From a checkpoint of a small mixture-of-experts model trained on Wikipedia.
Experts: 2 picks a token, a shared expert of 192 neurons.
Training: a variant of Muon for the experts, 422M tokens, 4176 steps.
Below are experts of layer 8 (counted from 0) of a mixture-of-experts language model. Rows are named router (the router's row for the expert), gate (a neuron's input weights, with its number), up (a neuron's input weights, with its number) and show model dimensions 0-127. Each number is 500 + 25 x the weight over its row's rms, rounded and kept within 0 to 999. Numbers have three digits each.
After each expert's rows: "gets" lists some tokens that make up at least twice as much of what it gets as of all text. This comes from a sample of Wikipedia text that the model never trained on. Tokens count by the router's weight.

# expert 1
router:503474493511487521513518496498532468470484469490536482478495458517461524508519493494500514522469488492502451453460523486509501514490463484529498483502475496478525499495500470480545503515482482520498483537490493518440512432529481482487505441481507491518476448537502483490533498505454462504487510527507474479479476530514486525531468488547519510528540488535565509502482495485476445502488
gate14:482494496518467486497511490463496486478471506520493453473458488498512487480449457470494517517498522462540473506493498535507498512465469516457469440485484477533515464520449519451508489551492536510518489465502515490514520435494532517528499483509523512530506503489518522476489523508491486496523501490527509485506442554483502477487486527528459498490448462524535519491475494526480502497476
up14:528486429472492531525468522502516498509495490494550460514489490498511470529520492531463485464515509523491481519510533485479466478507512468508493514546484541518496517501485479526465520538521535485481506490450466530482519464486466487476482503534561514511463481502497495498564498502491496481535468535530509513516491475546486472486484446484512529527534517542534509481516510473489502490505
gets: " ", " he", " a", " se", " He", " so"

# expert 6
router:509522498507458532541504459517516475505527515513501528511517501494500524494498461495498494451499472461463469489470489490510486503483505482543504498442489472488510434483494544506527528488442490522479464538501508516515517485502474531516492470517537486526504439537510461494498491509454477497535514498467485469493459513511504475495476500540500477544487529508522531507532541490467520494548
gate4:495531485487468442533471508513505504509509479533454521512465541498474517509457477484488481485500453484483472492536480476502503487485478504485560489522516447523504485485491492494488503488479489495455513530486471501491505486482500489486520472466468489479540465483455530490534545544486519461514510550524498477503496499512505522510498486522452477551526485504496526477547524458508537526545
up4:542528492478535518458491497517511535475462515508501486536509493482485456532550455504530474518494500443510520489507507530464459541533520543469514502511466543492501511525473489517467487541464521505474528516482502477502530537494487504511548512523505504492522506489491473507517529516511469502509515489486496529546467463511496480494540448532534498440472517491500503523491504483520467518461
gets: " re", " de", " ex", " con", " p", "."

# expert 4
router:505501522527490512504515487520501499462452527497496531500454460534496504555516475503466498536474466483478474492487524510552505548474536502543493479451453496485521482466482556488524552522497504530523475533494513470506552485525454498506520494481492511515492471503521473484497505493503510498489548555456509468464507532514490526493498516507537534508501543510488486525474504509484483505517
gate14:496466469483475520487483512480498499520487520523459478524451481515482499531552492493485512454491510473516496488532549490456536496484524452505549494502509526469494480520422521516556504543508468524523510477538508512509544503488486496505501489504500528539489483482508535498469481481494509519543507533509495484496504532501526498516533499460525493547466524471467469455528469499497495521480
up14:482515546493457505505483510519504473491470527553534498482504498558457520494499469506504505512491513502504507532563494480492502534477520516492523494438488531488513523515504455499543568522514496500483543469489486523538475492490537518511485466503480507478524515513498478519508514493509518539538514476531523435489497517474528477511541498457506497528480485493521494455454473460505492514513
gets: " the", " a", " The", " his", " an", "The"

# expert 7
router:508534529513491539542498474483502473472454501508549517540494463513438462525530475467464474479489474495458499534515542507543492494527488478534495514481497516492486473498505518468503472524454498528477486506474502505496554495504500459541499467466523505500485483507478484494520466508514482527509520514480501469502497542508510514459475509494519450520529514557529533533463488487473498528506
gate4:519513485518541492472534498492509517454484514509487472527513461525516520506469462444542497520527547470479483466508521514449483502481493477492497510440509529512539458484520507481441525486494468507472493528552487514485527488466480481479503513529496516514491486533472457517504488498484465461503479515531469560478470507529445496492519480511494492528524529505489525481484516490490483493470
up4:476522495499507499511522466516502540516468469541511475534487539491524473478485485475495508477497482498504471498524482516439488558519514446473484504521543495535528519508484505501484516483490518521463492541523533490476516493465487482494501487568528504513523474488485528503519477522488520522537460479522513519494527487545473475540515541473526473538516516495469511481426481494502482515465
gets: "s", "'", "ri", "it", "t", "n"

# expert 0
router:513504532535521519496514506480510523471476534514499534566493491504477534519513440479511483536476454491485488491488512469518499524491509515541472474500494464472529447493477507518524532502494483519518479512472505552475501460489435481491502484517488480532510479513540472453483485524502503512510521515505519478474478498545566498490483515511511476528499500508511514499458517476480467553549
gate14:461523479498518521489513499460515530476504448485485561469563490474501514498487488508536509491450529517519465470491476503492496503523562494493516502471510516486466507481491495476529496438470520511515550521504500515505495518522496565519535494536492501533490492472513534485506507469509474485524539523491502499528529538485494519533475536472505545513475528476544548502497497469503502519489
up14:514486487467528484525532504519505420510484510523505460516482521509476508473559508511476454490544460516472505460489497499465482474472514468528449476531455493552513542500457508506502512518515523492508468505447491500519488505482525487485485511483513512495516509536527509507490525492507508504509485471482456543514509494525519522451481520479431497485538543504528499503495498518527517499517
gets: ",", " of", " in", " and", " to", " was"

# expert 11
router:521492511540490502513519483499508480495476504508509496512480510544442512518510480474508456495471485523497450474510527501525499479499552456522457497522512472513495467443463494488502489528474492494491490491471531521471521454541481464512500484508510474524522495541505472463479524498439498517491498510455499475483503560525496509529471504516528478512535498494515493533465487435490457491542
gate4:451573539511514499503501465491488492539519485471491494525510505486526458493539486501485500498500468529525481494497501510470508496531506514510509478491566513513496514521484543519445495505480495525491479455513489521491448464514485512495487502426486493471516495526498476474479547522480529511479470492495470415526512511487527510530479534476499519508510443501518469501494505492503466495493
up4:466519510485516510490498488491510539503519525542529483492481502449489487499464518478508484473483499482468541488481480544482537548491503529503498472492505520526505457502463432541541503502496477516507546494487535490513493526487477507486468518513501474507498523500467543483471478494449473501496496474473506472440495486474504502489470507539514517500522481470543506500526499503442572499539
gets: "s", ",", ")", "\"", "ed", " that"

# expert 12
router:524511510513529542501539488496510487506450490490517504558448491522506510526540515470474515504481500506509478497475516487513486499508459518492452510477509459455560494475462519446501559489463498495497496522508566500472520463503499488550521489505524461537510488522497496482514499514482518534561512530463501512462463498500491493519451507511523507517481516505488533511495525500480461508504
gate14:516505508504499547491465521487473490508488510490545499563491517493471502507521506504490495538551488521476505475559466534520496500478521520534489464516489471501519475542514531516475546506505539490542507504461513518502519479471544464502547514493489493507534493491497469540489493492442457460515505505448468501487532479516486470519487520479505478497546500482454520488510483493511529449478
up14:481534479490525479445504494492510463483543452501482526488560489509484555556505450491490517478458545462511504540530524502512541488522523510488475481512533502494494492492526532538516491496523492514482498491508518507491522539506484493529475503509518523521460541479472486478465454513510504509490531493501499529538491520542511488528491444478540464472489502478504471485496482489517498527546
gets: " (", " S", " T", "-", " \"", " F"

# expert 15
router:561511532528467512546522499518523517486496503545492520523480495512478487511494485489492488493482477513513463497478527507516486508495508522520473483491483483519511494472492521500507492509500509536510501524530515532464512486491483429505573448441538518500479480502474471484474479520452532503485482509450466479461482515485520556485456475513479490538547524520528520474522522488491486519527
gate14:564524550508457514508513472470534563464479486499498502495491488492474514502508499548536488513504535553521456473500519528483484516493506500502475483496486482534504452495477499478469506526468445519496494499498484548505525480506555512492510486465467482480512504506503431528527488507470540510481529494479450491502492467472506487547482487475466484453475490523524493500502505501495474494501
up14:492502508497529481456447482493492498528490472509457482530533492513533476554495497534496488485474515522495533520466508496546484484492525528534496458485529534498481484524515517485525522502483512517550451454500482499491470505498488504519478499541473509505494457464479471505473488460500489486511467459519489480478459499497560514531495444535493480503476465512526485485532551509486499493547
gets: " ", " 0", " 1", " 2", " 3", " 4"

# expert 13
router:480501545528477525533520501523519493506487503497553535512481483550450504491509505426491488481476468463466464494457510517504463502497511504482465500504494486431515486497530493487511489463483495525521489507473484500499506479514436502509495473491528461483486493478486476489471466531494508500539519504456501492470531549486502467534510519553508523527518522504488504481520521464442485513491
gate14:491544538545482491529421522481480490467479521482518514500477492531508510559487446488478556484468489489512533531504520479502533522485530489514492520546515515504512457472461509522485490504495488498537524499508512506470478517447496541517544523506460481522498521525468497522511504506545501512462514542484501519477515545510484504521513557474517470513488494490510489489539472518504494488507
up14:475476496502532489506516446495521492520509538519507511482515524559532494536487490517499519527530510527512483519470493513501477521502520485482558530496501447482506492493459477550486487471516479466471479499470510528482497513472516529479503509527488508504519506536450461497521495540468464503454527488482507487536499488515512502491497481450530448521431471526496518491535477503488497455543
gets: "\n", ".", " 19", "–", " 18", "==="

# expert 3
router:516500536537501547525507462519552521488474539503513512534475462551498483490533443478501480520496449523508483482527492465513489515502488505521512480526515443502504468478495495498510519534498506519502499489491528506515517529514495493567474468450490482450513482551577499473499472517489503539497531524505503492487487504475498512481477515531533467507523500503518523485547491475472488498484
gate14:485513510530469504482494464534502529529467479484517496510490496525502481505506489466535511436509480494490483538498521527514495513526466456491501500528554505477467439526487509505468499499465505497498507537471490489500524514554468509520480467516497543509465487566508481543476524501490508474466492501525544543444492521509470516491508490494519493500452463483501513458470472468475512534498
up14:530433508509487517551498510494466483458531534480462488527507494493510540486499485505496498545498489474492459535557516494504551457496523529530474494504510516516452502502463502534502440528495511529485505477513460496499475493498515462516504494526526474511490515487541507480525498510520470451481565494510519491506499523476465513541493520471549502468534498498529505502535473525497505514497
gets: " |", "-", "|", ":", ";", ","